Experts of a small language model: 64 SwiGLU neurons an expert.
Below are experts of layer 4 (counted from 0) of a mixture-of-experts language model. Rows are named router (the router's row for the expert), gate (a neuron's input weights, with its number), up (a neuron's input weights, with its number), down (a neuron's output weights, with its number) and show model dimensions 64-127. Each number is 128 + 24 x the weight over its row's rms, rounded and kept within 0 to 255. Numbers have three digits each.
Before each expert's rows: a language model's description of what the expert responds to; "comes after" lists some tokens at least twice as common just before its tokens as in all text. This comes from a sample of Wikipedia text that the model never trained on. Tokens count by the router's weight.

# expert 19
It responds to: Pipes between cells mid-row, header-divider rows like |---|---|, and infobox labels ending in a colon, such as Starring:, Occupation:.
comes after: "\n", " ", "\"", ")", " Title", " Year"
router:096136147093152121129162143155136139167159136100137097155136119150115137177084167108113078134082145139127129159157104098149150104144147167134111095107181095151119123134152100119127138083133130
gate0:154130139138107161098161101119106111105149150124137176160122136126124163108120118123128128140124135086119123102111162123105138119076111129149161146108161106175186148073169097126094138114170094
up0:110087166097090110097161100112065134123165122137102133156123142144132179135104153130124164139171134118119101092094102129092129114121129139097141132133149135141172125088139126092119109139142152
down0:112174138143104161142118133123152103162146118136126145145165134093151093088128153103124134152126107135119141123112158108120106109103150128136055142127111146089129116110084157139134145088143078
gate1:127128123173131141116111111126103120102173167114112160106103115148106115114119147135114085108140148130101075122134137118107094097155129086151103170147112106098124145125120113108116130096120143
up1:132133116182141116093134132109123125138192127136112128134109120132106114147112154132092103119137127117112113141117121116119124125139138100127132162110148090102148114112134136130067166115131125
down1:113094172155103127169137075130121107131128095121139158136129122118163173081167130134153121139148165128138107121117137125166115175143127163160128139096115121166113131099097101136101077123158099
gate2:157125118161162139097110164152154134150151164095122064145163103170169157145090184138117141150168121092130119104104146130094118127151107082115126160155161124146090139088117114124179109123094143
up2:123109115100133090137109151146114123103144124143168113135156085106180089112101188099097109132119123059137139158078094138083104117094134092108095121136177107099102142130129137147114121124120145
down2:150123106142095085157115137147140137163115121140146122146167149119101088142152069086155109123080127187112166138148119183115137100153133146135123133137099168100156104137070119106087133094158140
gate3:166130103135108134134135106098132139168080144120169144123101103132103120142129137100154119134099125190123104117129129130107086101115140158156124132151108148134111138095101108108095128168129091
up3:111168128125150119121158116104084099104110139104187118155128179136090080098142156158139077157125115117081142089144116133126114120100075123149193097155128143129074153102140103123130094090137193
down3:126108159138131137164130138146131150148123128101104124088097164106159110166129106127141110134137102122142135121139117170128113130178110149134110112106150107099112101138131142111152131161109117
gate4:111099101090129130176114159141113125144127126142105165098119105180080101131120113121150174133161106092128132181124171111118167124164155099126152117144126103097137119102104108102148097128108128
up4:109095157113143124176104119132134118110138148147112125103119091143113141128165119138133194124126110127113111141108138110111151149156152110160205092122111098144117111069136092091129138171134123
down4:167165159081171125116145116150109122138135097143140102094104160125114105142095129137116094141149153151119101146126096124135102123089077162166129131123117133124089122095139111170119160122135153
gate5:109154126119138119136151167135174116127104122083123126132108102134106137127138138116172112112107143075116135128144129134140121107075127134132113133136122156118105162138112100084107142170097065
up5:127116102144130144101133108171123154153124143135103144118128128102180139102103131138112141111126140184114143128068128155077142113143148144114169139149099107104127095134189128159174118112104149
down5:132128127176091118122108092104153133134138121171141125151129104129141162144138132117130134161087151126151096189135143134127140139080145122139104147117159097161115169158103120141115141148132132
gate6:114153163133137168117139132101094117138124100129121159128111155155142169131128144168147112105143113087116159148152137126165116135140125131107101131149107099143124110163110108102145081135151169
up6:143133136091126105170136114179133181154109188158154101111129094097128127115132109107139161172075128173121104093094111140136103147117112121164132074106121140114131179078128156136117195164100087
down6:146138134130134105135127167151114187167127162132156113080105120109142145121116110145155146130120152121093080115089114146139115106128084126127093117143116152160082167185104141133099136159136159
gate7:122114127147052114094128161142156148154186149131144094121139147139149137111136172130136141109145131116104118106161124142111094154103153097163150133126114107099152119154164152150136102101126144
up7:142128115125137066135146129151132097123111155101058125112107125144137136145104138093076173105119160134136147133074090149142109129130167154136107086106118106140130135139135162097137100147115126
down7:141112135140134116126141122104161143151131136110082124140113136120091125131115137150161127129116160149121151164151147180125069159180159115138133120099121168136144129130155114126075144188108082
gate8:156133115125138080141147122109110130127131122110131108103151094115144103113181124150096176109125121140103110138134054128143145134089096114085114150153099165135133154095163146128162132119121129
up8:106132121132120188131125131137130125110147127129119155136115180120107113142096127138103090140122147116148128123127164140133146125155179155164184112108135095127140130158129091120089134162137116
down8:105125074096117115130173113173147114151152135148133099165145096142128115118149163121139156108106113103131163106122116083142124122102131132144097141110125120116145102111145144145153146068088122
gate9:119115118178178123098120126118133133131144129072162116155130132170114131107161134087156154114181138137151135168146100115118118134126167149167125118110128106187169108151115131091124143128107145
up9:108104118150174151137114147146129113133126088105151147134096127115146123097121099134163111086151138124132149164155124075128109143144151146144143134117127108155157126122091126122108147117134134
down9:118138114092115153137161123167123110153104085154134102103114152136134145128096080154157135083088156117104149093178096088122130117142077160113176138113151108096106140081108147158109116072097142
gate10:112149131156134065102108145088147129148175160157112148120135101103095129130127153155107155143124122090119146124133143156151137085119108099118108094121089110109146129144130122092108116144095139
up10:147150118130130219131138115151139126081098112109141081144106153157143115134137104112141064110112132157125099125142108128118102174098117130127118147115184106140102111119140126117161127118165120
down10:148096153094130113083098159094146132101159143103162135120096149101138125118114148088142146140140119147077099091096129134091117122168136118137114166158109119131153134118190121136132152176129133
gate11:101128123141143112161134156136135120137130113157132153115106157133096117141144102110171148129088139112169169161081125129149095107142123127120134103107148137091129108136124156140083174145129115
up11:108143123115107152131105161136142140160105116129140121131123165137110110122128111147170125101081132123145154128100171138161108119133109112095111115127163109107090116133137152123109153114113134
down11:139087133124136167114154148159126133147102166124172144117119101124139147084108137156139128156155143137122114128118133105138150133106114110148113110119072112137129158138120150135082118113115148
gate12:140124140139146164115161103119125127087110139155110136093160137104144132119135175133132150106159104087093153130130156166134141122122160169138144115174181124127108119142113080090107116138118096
up12:116130121141116073141122169136093131120166119117146144131085146147129121144153107142128125138074168159138105129124124076080133128146106093138117140103072105117162149099107146153118124157124133
down12:124147150120096131146092104126083099143158127155156128116135145160123143080119137143134123152100119094144127130131175175137115159156143150140133126142139127107125139112126109128107157160124087
gate13:122088111114155125164143099129138134159134164143143121155105141132166127157107144114146150175097130144098120092134092151130117128102095109120122118136112116088161163123106150120096098170140127
up13:115107111099141078133105112102127134169116137170170106134126162118159103154093137116111139138122106118118120152110094112128095139113093125129124098129087132105131146128117143106105119159120149
down13:136087124107159095129141118169105128071114076164127129078140144135118165136160136132133123143095089150152142152108096131089150095103135150114150109137135126146087145162167141127162149123096123
gate14:128171125114135133146159139108149160121178146078109123121184110115114110107085115089095154122120107139123152164142108133082131095128129117136126123136099150121185128106157138142175147101126171
up14:126092112126115115114106139148133107151079121168151145139087130128158140135164120170155107150138141123131109092125145116158130134126130124132117125125166108148102146127095117123082130145118071
down14:138139078151096123130114115137106136105125140150131105094103138096109112088138084129157142129157118102128129140140117116113125126105151123124139123132110164133114124120121135132128146226099148
gate15:140126145141149151170132139108139116125102108118157133118162097127138131116122160165151130164118190121163144122122160144182132112125127112129081121147162144149143152140097101117135149170101099
up15:114116091124106126151123116114108126137129112150111089155140104137157123142121096154165123143120143093140123176116133106104085125135114177112112151131155128094138137113101149171121145123121150
down15:143118139131121168117130071121146163114112131167112191147081121105133110163143169153156138110125134160101095125069128150143125120161163172116139127156103152150134073161150105114126134113120150
gate16:143109124151129114122153157130167166090178110147139188112110117131099073142147146144111130143131116102059121115104100117146180126130119106169141154143139148163148119087120111106099132135108091
up16:149109100121119136163105137181169126118159155117115108092084169110121126153172140116149149120122134170159152123122143132135166131121086164053106129152098127116130115132095142134152126116118125
down16:145122113107134109118115121127122134107142144129110112118099138117119115105136137114122140137126174150130141126073141102148118174140113140112146117148095176137172097115200126119126126167095104
gate17:143125083119128117114110152124144110101150139141085121125115136118153114125154109144092129125067110114143077143097153126131099122178131109125159143123147113149101138110124151104070148093126100
up17:160139139172143099093113170109137105163153140096109065144137139134135112121148111156084082149121121122116120123143115126118108148133140112141165135114167116147126109084166115104078138126122085
down17:118137142160160128135200147125109113105141122139135178137127127136124091129103098104109155126116154105151130117128139150146114170122120137149131086154165139074107139137153142100141185111143128
gate18:091125149131165124087161137123104092094148135116107130160097162140070123153121153105123101084098100152105104098140135157087145148120136145179149112159101104110112127169171172119115127099118164
up18:132140079107088118147120113130120132127097111126162115145125145104113115092123112110151098124131163071139154141157165105182121111117127096142153140140146134165107135090095081111106122156147097
down18:102137116142139115125121163130099140124165117150161130194115127116116178150114121090139126133140108138168143114147141105134132139130086127104081135123118116122151103103116163096063167151113118
gate19:142117157189114132123170113120159125132178108122125093154157090151078115145117157114118148140139130115150123099122175122154088135112132126098170141140127132176166137096130144112119126172104148
up19:125136131160150143192148144094160146126113119137145123147118164140108095114091129104123147122136141110110117129155146103141126115146137114153174150155124115151166089129108154106107139092113168
down19:148126095118089149112119113147080139111135160116100108108144090124123130112146155140131196070137150133080153131126113108126138118156113114142118104115121114139121112139124146140118110146112138
gate20:130107161149094106159075109127099118086113122131139118102138164096096144124155160105121082121142104142113180116149190155120095121101134113114119168109118106141109121169134075125115120097169118
up20:110145110102119157096177187109124108145124135102114126161108130164148139111099107151087163139120133118139083139110099107138142120131124114158143106140155121114122164087144177146140118151077128
down20:099126116108114115138140118128081156102137169154114105126133097112079177085111180120107124113101133137133145104137120173099146094116090134181143141175121130133093172153140093114117112155174147
gate21:118069136108107112137120136149142109137081085159107081144159080145117118112094113156152121098140152113114108095131159140119131128145155115096162143132168093162148149132102118118130141156102120
up21:126149144141139163144135133101123129132151124133121175097081189131132139149165105128120104147103096132107147132151132114117130156119115122140097131094110152106103119121145142139065093140123123
down21:177099142112114130109128126099119122124073117147147122105092189121165161142092150072126163116079127160128119099160116116131155172142118184158110148104134103137094128123150104157143128131098106
gate22:104150133142109110119108118148130146146120115136166115090100144111120164091126103094096080153114111125152177151105159136153115124122068092146122082111118131163125098133153103161170113094127152
up22:093152130146095099104113117160163095133126115140152114128119136134107144125129142103111095157105085135124185157129150169119129119124091093104127125105172113132144103102135109162154105072112103
down22:136149120149126108115133152109127119113109122095116141106128142128115124113100110101113157172113128118115121124152140097115134135125103115122082141093146119123163122121140113136125122060102099
gate23:110109127141109147205143099157086082130132115112131113135118145148132123105100100106143128127119134122148130144127143154175116095114120134161097151128172123083104143116148120144161165130099149
up23:100106140131127153180145117138092111141122124137112098143121169178118118102107100142101113119100103115137123138107148160170139144119119116143124133153171153103077129099135102133152136096127164
down23:148129093149091095131100113162108117164095142097129132123122107102104114120168118160111106131110100120106125087131094145122152119118099110138161138161118121135135148096114123128151106134123092
gate24:144139141061076129120106141146116104122131127148101154116111132101119104152121140121135132137129123121153162138109144096163134155133131130148167158125158132134150093082116113130140138070116089
up24:141150113143123121140091118137149151120097133102124111169121126136106175112134114111143071154128080151159148130155114136113125093107119108117126122096094074098122116133086156151123143166136119
down24:090103158132098136135140140150135124156101082118086153103122144127110109110087194176136093141103142126128136127125121152118151095136090148137117134139160119162144085114107108119112161138132092
gate25:130183126149113054120156172142113148126134126147156120154150121152158118139188105094137122134154084117111117138125141126166156149151093082151151116081162143114137142112156163141129132077161108
up25:124162127137094068150133175124104155144133108106131133159149115144159126139202088082163095133121109139120156131118146117164158121152071096137138120103133149128128155108149171138162146107131148
down25:089172146112131148101052105103120143122134104106097139068140158124097170161117122147108122160069111118102141110138151123116183126112156127099102131131133127122099076149135143132171149135133131
gate26:126157162075142148129139157145119144064108112136112113132088128086107146148144132149110157144167117153103105131134136143142145129133171171145140118158128137156146118144191161098137090109128139
up26:151161151057113123143129115169144124099124097140088166128121120101144103144094128163092141132148157106133143146145100106158114134139094109121117149110142133159114115132189114155126089085117139
down26:178148112095108135127123120171144088117098124130097151108130175109133121152145137141132133161104103140146114186113116082135122141077114113088128130126154114147097131150083133132122099079102150
gate27:153141094176146109168121118110111115119084073131140085117155149111106083148130167133116155128148142167117119125133131116143064115146126162082093146139157140109119090148115128134118163106139118
up27:132184115092084155149107147109127153152108086157084144101110125125181083151128079163188111149139101138120148104145195144125098129150105168137107130136118095130123144144111119121147170162108139
down27:107126092136115085082116141153103153160142079106134106129170083113136103134135171124152139149186164132138128160081123135115133091108130136119097111159145179141148124113127119134097175080134150
gate28:130150147153093131141098165115117117116154125133134073141112148107170116115139121131129140131094124097090098111142141084097099143133138079156130133102142150101136130142103143152129138115141140
up28:108118122150137117150124080139159085123122140170114149115087099147144104111077139141124074126102102130129123146158120125096149094117160128140182147095135138120110129099140168129102134134132119
down28:093165137107091099094165122131114171116176111118176134129166131149112145152113110114110073132108142138143107117143155131112148190141117129127146164197131117108131127151138145117147127102105086
gate29:122113127129098135141134131125143144123113113131111179174118157096162167129092144099103158098111132134132136146112141166107164110150166100148088101139145133132157128110138097124111093127135112
up29:130137134117148132109119129147128136112136151132123083070145105149106101116145103146114093151153126096150095119117100059126094156099083146102155148127087096126106133162087131143139160118125141
down29:118131122140105123110149119128131120113123150106125142153119151122125113123147101117119123136130140139110124120145146140136132134137150093129122101121138138113120123115124098122152119180110119
gate30:128121158133164114168169097096126078134098128146096110113098118133129086123113120117087109124143130095127110123114131134116122118118116102120148108082128106098131068117104111132104116125132090
up30:133115146143132100116145098153114146117152128150139141149137140119125161111130121099125153134102126117120074119100112117116127126091107121113120122120168127119148113105121128155137157130146105
down30:125115148150121118095137113143098134142108115111136138118155114119094116148124148144101117101149138096147167112128140084128130135112124120106116197119125134105137101176141128123139140109145145
gate31:141182114155121156102118140097151136122112148118137135126109125122109124143168103133121169118140091126166116106143133161109134154081161119156135120139059089146111127148078155148165117080118161
up31:100060161149121112121145112166110119106130103113145153158112149142113160131043121122108114142153149126101146168137160106155121064154121134104131131152143126133149137113153141113120092118132117
down31:145122109140113120137152123160119161125135128125106171169106103117135130145117150148134135128117126144154126087083105171112148097097123170151082072131125142126135128125112134115122137130155106
gate32:148096126150114144113123110127163178136076089144152130152109168133162133174106121149126117114093100140118098129097121147145157143152134147122092144149135138126095104166155171129093134107118136
up32:093131095130158101144144142124128140104165117137129164077178162113137078100100144137120139143145143120154131154100106104145111107136128128105139133092133139117163132068112124153115128142113105
down32:128160116116156170109104153091146131150139151166157158151104129097145107112147098149133154124120119136117101122128119134134085181124060142109089160149099108123114111193095141135135135112154129
gate33:145138159162097140130099141095138118170100138113129099143163105102201121116137132139101098164150126113141147125095098131116127101132115087104155144134125125159117096111100127157168101155125089
up33:129123122102163122130138141125108162075130122127130151110108174132058135118131117121160167128153101121100088122176145160145153170118145171166099123138104127122104143146161140088106112117151162
down33:158154100086111088136169105132109171165107143146105111111121125144144136134120114129093166143106109115108108145150129125158121153129191099096115151119144156101134108142113130153160102139135091
gate34:169110093140111086128155102082097133144125123143128111136159136150127131125128152134166116117148092149126138154097112118147119125114103154115117140115077179085108135137143123178075173100123136
up34:161118113110096142137144107140168096157062147137129149118149111125135167155136120146138115088165106130146143145126137135120114107120128112092097143101112139128115147101135092175152176128143159
down34:133114129100148119114084133135144103170125090093136160155097129108102103127124112115153137148065120109066113128171163150124160116141144142126097090149113137122125135157118100161110108104096132
gate35:118146122147139139102125113148130163102117075114140123106097159121143128125090145124118129121130168177126128126107142159156156101141112100099144125138130104164106097164116121172099120166106109
up35:141124133120063095156126134119116077127162126147083144134156142147094118134161116155130156142138109074158144110180120120127116121114128153152099150112152137101140152140126143107104145120143160
down35:120163176120100156145124153122134141148122113115068142118111155132116138141085087130122138131114130088146123118131139123130153147129106127141097087138145101146136107136149111122138151172149100
gate36:156075098082146105171151129130120155070166132098183135114088098157119127130073119130117167116102136111134195139109144156089145152110179120108130127110172113078119125079146097141151123128139150
up36:129123142110118165129108126094122132121130166105129111096107095119139141156134129145102148147145115142102147159130130124115162082124150126155119116125171133110100137123093187095134118101132099
down36:134117096145099096123124162140094073139093137106128116133140107104132115139116140055153126112150152134130144116114097117100136122126148130123117149098101186115120107160117130120137164121136090
gate37:142165118153128162099146122168168121168118145090159109104137134148097154123121115080151162116165115106127123135146152146153122161093101156110086123145138090114065116161109101107143116118121108
up37:083142137131108117105117152111138103141163060117123144123125115136127135129083171128101132115158185139121100102123113116121127140152112131110144191146155139123087141122167128110130149113131144
down37:099115163149129104119207137123149154132126126127130094140138146108086155121128122126128109138144128090162169134196128078138150132132103119172141096089122085132154144101106111116103123079092103
gate38:126130107134148156121109115161100116116120102146150142137154097165128154129176110098148148166139125168126126096130145148149127138138132157119115144079152142123173155150141153150109140172156128
up38:128128152150166105126131112096122158106124115142123097123101126090115117126106154171143122111106117131131147152137129129120142138135128129162122079160063102139090099119118105127141113141101121
down38:127139176158153106153118156157124135131141120106157152131126158098112115163108127132144125117117148129134132149164175112129108121140071151129106117132111133104154103129157091134143118132129127
gate39:103156160110093116114121118159146148108122156134125104125127132188134114148155120118129154123110120169164124101125094147143118137096093108133118169144155143158118111124141109147100098113162152
up39:094138132113095140138109129108137149101101109118104118119158118179158116146139073115142140157153159156150100077128121123113092118105106096130123157106126081144121102129133116146072128126169167
down39:156115110110118148142141085097125155147147127147109108193114130120163155142109187119141126150085106076111128156138140140133125141122089118084162111107144204127128139122137155115160142073092094
gate40:094152104131109189132138173099106147159175129129205141097150073107125105118116121153096115128151123105113146156161139101141110130113096152112112107143140100105126147098103139160157142151137124
up40:102116115147114165164135162164125146127126121140161143125134088093100123123114131156121101110161134100144135152139127091161112132132092138121138074158107122109109151121084139120142156166115108
down40:122116089130140124145105148115117137148096096101115133144158142101136114113132162136137188158172106122142104166114134140133093075091098118131113112115145135121120109137130095127153121129120117
gate41:123134101126159138138157113058122131098091162113129102108147140128101166146143133119177113095112095115099122139122135147199149148126148107130170147126135102111102129121097129120132139130110155
up41:126141156160109097096106145157154144147081129132110101136119119116137118126131138111140168151119131136173120125168103139116143102082109104117075170087135103109135134156101154121178163116149120
down41:143140088129107193128179163125104118162134103154095108133080091116087128147099105126117106137159100136124167167147142134099111129106134140119166137127128119125146154093123119117076115103141106
gate42:121113138126129104164073114186128140136106099168131157117128140114127096149122122165119170111123105116132154149157102110125150147135096093122120149082119101089125089112133107169150141121149072
up42:126168154133125127110145176112135102154141129076122078132112128130168105119133108072141106134126157115111114094102124112139116089113163118111149138166125107091119180147129156110132114143092128
down42:134146145131099123135123127155082131104192131150142175108183094134108138122133127138142122083141080138123113123145146160150108150116112138145125120134135121127143108127089148135127100190136117
gate43:148156080126177111118139125112133114131153155149096149123109142147102156114102120086153079124123137136121160143143157114154110152172165175101139089098119120091106075123125151159128132121132090
up43:105105168116115178156088165147136127137123100127143110118091119115176110151176132135110155134159110127119124138105139096111127161130068083166103146140129123145125171091111126119149100136133162
down43:091157161154157129130093156140156135140135143135126149121119078124134160138141079110117128149118125141139121115132120137087106155130109161116110100085135091088096086111118106178133113175144080
gate44:104120149118105108173125124110092127086092111107104122136140101099133160112120150111163165123141120120117114102143140130131119105133125125137124113114133108157159117110128123099131138136179109
up44:143106121112141086094135091113113187149155100162188107128146127144143138096109129121101158120127160139135117152089148111149188118122114121127117131131154138104117144140143129131117145138134118
down44:146126142120162125140092128118123147160135121123145130094144142148139097186120169170114146120111134150125129114122154136136131112149138142150131113108081131111105089169118130113111111120118152
gate45:100147149162150138137119139133122157112095114106105088135121124104123119139121155126089157097113145154073124128139135161124142138147138133149139156134134099109122146116156179140122122060100148
up45:093166161175122144113123119160131133115125148106118126124102140099110099151136120130119132126125135172048128084147086144111125127128115135150148127125120111120103087097186128126107156089103134
down45:153155130131141115143141114090126136128125142147117109127122127114139122107110120143107129107102097098131104152112132155150129147144128073116136131150095087109137099129161145146150121104116152
gate46:136101112176146135129136144132117157124114127104185115154141140110189154107134169150139172114132165098155127131143139115147102073157124165100072122140191128115159103114112108137156146109161132
up46:090083103146162160123117112124102120131129129129150149128142142105099108104154144194150119126136157112128139130156123121110085077154132183092138138161163118111112130107113085138160100146140161
down46:137139132152119106098138150099120143152122171068129159114139102155132125160135107130098100133148098114087150140137132140150125142162111124108109113139165125151160108150128156147137088154141133
gate47:118112083175120120146108132168092136114171115167114107136120165150124132155119103147153108157077109128116145093132118073170119154123105148057101191133094120125126104112129114121099103125152124
up47:118111076117116128127134114138089115111115119129100152124113166145128147159131096127152109189114128108124159150144116093104122111114105128101118188118085138157136090107112102136139136114167108
down47:136139106135102145123143142139162087156132160106110105127152142169104106094137187139148169166118137140147075168113128144145121104114091131141158105136105134148134146115158125179119143123122114
gate48:128130095099137109112128081108125109171157122165149125121121126123126117120168113102145170154106085162134092120135095097157085156099113122150111148136097133136174162126153148140147130131103139
up48:092168107095122098125130117094137076157171145143114138105109110131152119152108137096147193127129091155138107141140090115161116140088135128157144128114125139143188137115137164141148147125101175
down48:107161145112108133160127094153137093098158157130109085121142129110098102123138092160147134158144124126137084120083108101121136101122130169137171129099155114135169143162092114160138172130168117
gate49:140107137093123118081133130132135094154114146138097111144145113156159111131127117171096119147127142131094171166111096093097128131117129097125131120134153156156092089127162138153118075056113085
up49:094134162202158154127121108128084148124129114120160170102115140116094120091128130114155097115164118153137115118138131124165151105122177121141092089104089127111155148121148142123141149192113138
down49:111099152142135109118170126135068076109128133140109104156112123089130157115153158115172128102137142140122157117120112109137166133118160124131146153130121112106124129093121143178162116162135104
gate50:128131083160145111143144142136109142115112153066104156130144134116089150136171155128118142171121133122137157148151107097146167149142155126170174143133139159109160099121134113129121155104135111
up50:121108111105083151143101124126102083149152144118191121113144108136164134119115124131143133079136128138123103085167124181118092124134118117131096093118164099136121164094150139134153110116163158
down50:172123128101160113133119163121109089108152168155121126122178104108124124155137139104143139160121190119139113141106105121063121157088105141154121112145112124176131163124117144139100102185153124
gate51:095119119115116147138091105141125122157141120143125159097138121152129161073140132147125121149138137136139112092130116113093082113101101125117147213138140190103146119119144130132093137152144123
up51:110161117120127167116121146150120133151143133117143113117135139132123141123160134156141164089149155151134127132110135104119072116115138149130136183140124165108163125121115136107105145100136159
down51:163116094114098129131148115140100136108107115162103150129124135152129161089113133142129144154106159096147169082067130108129131119103149126178146165133123124108165154106122122107156124154101139
gate52:114134161130140139158125137113146139110150112143144152132098160095093107138103150182142166106140129139133086132112121130149144143173173123171127141082097138125137120102123133097096139169148132
up52:163107119121146110106139085140095141159116142154126108103139134149148166131140104071087118167124154109156147122122110101127141113098100140082141107145118157169115119155136103138150119083097142
down52:151086157086115135112119114136088115167117147121133141128106125136175117122179132136116086124133141118151100154132128139151132142139127146150133137166129087148119128134122104134125151146157138
gate53:119111108113100134160154117115102104128093114157152131086174142137136132134098136163101096057113110159139142137092116155128121108164154138172163149161147111136120132110116089134122123116156189
up53:112110118116127148139122149069177156133141120155124160140133122096158135157141105157175144128109166092161097133167104149130126123133113147116115134135104108075111122112090163110129143134135140
down53:084098126115094116119143125126151123126084134170165128148091131174140113114070117148144132133104174098113079115107101150124143139134140160113107111100119144138124126141121130086144124131119163
gate54:175144144111127108072147138111138110118141111134132153114130128096166136141081116115148106108117089116145148126138167149155142136168161144152141092122116090140116091175141125114145111123098160
up54:073093142153102164188090098174145132133152143162118105130098125128105140118162128166098180133153152148097104106132112121115113112121119131097094158134112110128157159098130136137133155128136096
down54:127126134136108138137110119154153132112122120113169160109127146125131140120123096165148094104123123125126101105118163104135151077190119125133143134133130110128141126128117111099165120155121139
gate55:130137167160127129090106140143153070136153115159176099181111153136113178098132146124131127120121115116123146119119129066151135128121125094112193156146147122112110100111119130143104090128096114
up55:129136100147122148148122111124116112134150127111135115150135109119158160129170135184137159118111106109140146144116127052128137126093145164122135159105123137122063110086112124144139090089119100
down55:121150157136114133151097107182148142112099145158129089135122157167118111157137106150107103096106115126146105152173117123107101123108108110119170128123106140148083129142096149115103107163151104
gate56:115141124149124137099150138156150131158142138121164147098126122095126133137138110115119127142121131095186135170091150089124174110133089139164128131134126120134122133131117164145120177109094085
up56:120143128124080091149085100120150118108145115101141094154160128099147130111133154145122160101168126079158151153143093101122120174138130168139095137101126098099150114144128117117108098110166145
down56:150098060151148136081145123157079145140122146096144145120147136134127125107162123154130151143121149100146131133140112111175159075126121151125146121128158143124118177162115144114129132094110144
gate57:140134082123129168126166152142098123109083112095085127170111145150105143155105111139150121104123130150089136093152146149130101109152124150118165150141121113119119121095163160134114113134119133
up57:111133103116077123172136137101104064116168120148110132136109148150101103113127097127149105115138100158129130120179145155168112159150133165094146165091121172151119141120135067118117153128132155
down57:105104117132125130120149139193106075129108138115106137112132087165114112128129098168190131152142141165112088154123124090107146115136127141117114112120135120129112183135089160169094160140116124
gate58:128071119137150133130139106154146127147071085178129119162152091118136171119128131155117135128130122162123110106116163153108138121118130097105145129107135122146114131121117115133112112099132075
up58:117096110111129109190160151139106087121078134114153125149132158133189146140080097168174144125101130151143158127145126132117157142160124106097131108147117111142115120157122108116118116128134125
down58:095117130135118124128102169122146147146137122153126118133121113079101140134138138096102183131135111164171087150123174180091126144102137128145086159140128151126125114098176124130159152140167108
gate59:115087144145109145106140135115137108113137128124061149084131125122134110150110139126133155143126148140089108165082158114118125181136193095131120143162130133128122168075160100150136137087137140
up59:100111149137111142097151147140147117071145129155097155092139137138137099146102146130124162139133129169097110164083171126120102148127188120156140153165115119124142178077139103141095144087153124
down59:165118119111164144130135073110130121137133121137153086113119144169099107107141139096125130119113153122119146118133116095163117141107111139162142118098110112167122099123126094114122119067124151
gate60:130141148148157096121160187129102100148134170152201091130120080124119142125151153121105104112139123101134142116170115136156134124114120151108126131128135122129131130157101131141167091123140102
up60:137113128137109168132127075117151139109128092109061153109134169142085104136139131117141149128115153165097108123123092117124127144147133089143133107131119141139125106103160142126088144153172153
down60:167140129104119102114155092081108125105111135141114152106084097143108153105111146153151144096117106106120150101142097164119083159097109167126193121136151156173141127104151101096171159164132136
gate61:088152109111165142120159090106153175118101108125105093119094121167147141132128112093145111136107151104099110140123095149190120134138122102172121124110132158092138113120106088125142110162124135
up61:072127103113129150138164126072156177126129110096107101069101126154113138145131130108180120149125147106132115158145124138173115126119139130153120155107129141083122120097093105117136166126137163
down61:111116134130150142123136105129179129141105107121047119107153146151057105162102137126125123139098111095131130145124125139124127130110156132145140122119150159087109110158089141114139145116134117
gate62:105178083136107088173133143125105140091136175136141147098086157167099128110123147113157156144092140129148109109106130096073141148151119140140174143123124152126109118116166123108132154130151149
up62:117140085118103080169166168075116158083139144121106142109099099154106146093118108131126120154129136113154106102096149096068128104123160123136165166103129126131170138092115165129113173114118126
down62:151125159143106137139120136135106133142135124111140130125108137133131101159107149116151134128144121110124122118100121150122104148134117059135115155170102072115139067113163114093114132103089096
gate63:125129102145154141109171136091130132100171126122119158132122119159158095117151156150138135115109159125104105115094138115146106147112134103142133117128138123126123135159143156142138116107120137
up63:096097134098091091169134112141090141128113114117135193104151147134148121107136162110124107136100160122147136145089126111145140101113129137157123138144134135121140094152140124146102181138104114
down63:163095125111155187122168146151132116113075181099120131168115145096146175119115064152157144176141107140100140082119111119127119126134097108099129153116109130135155081099140149145140138142150115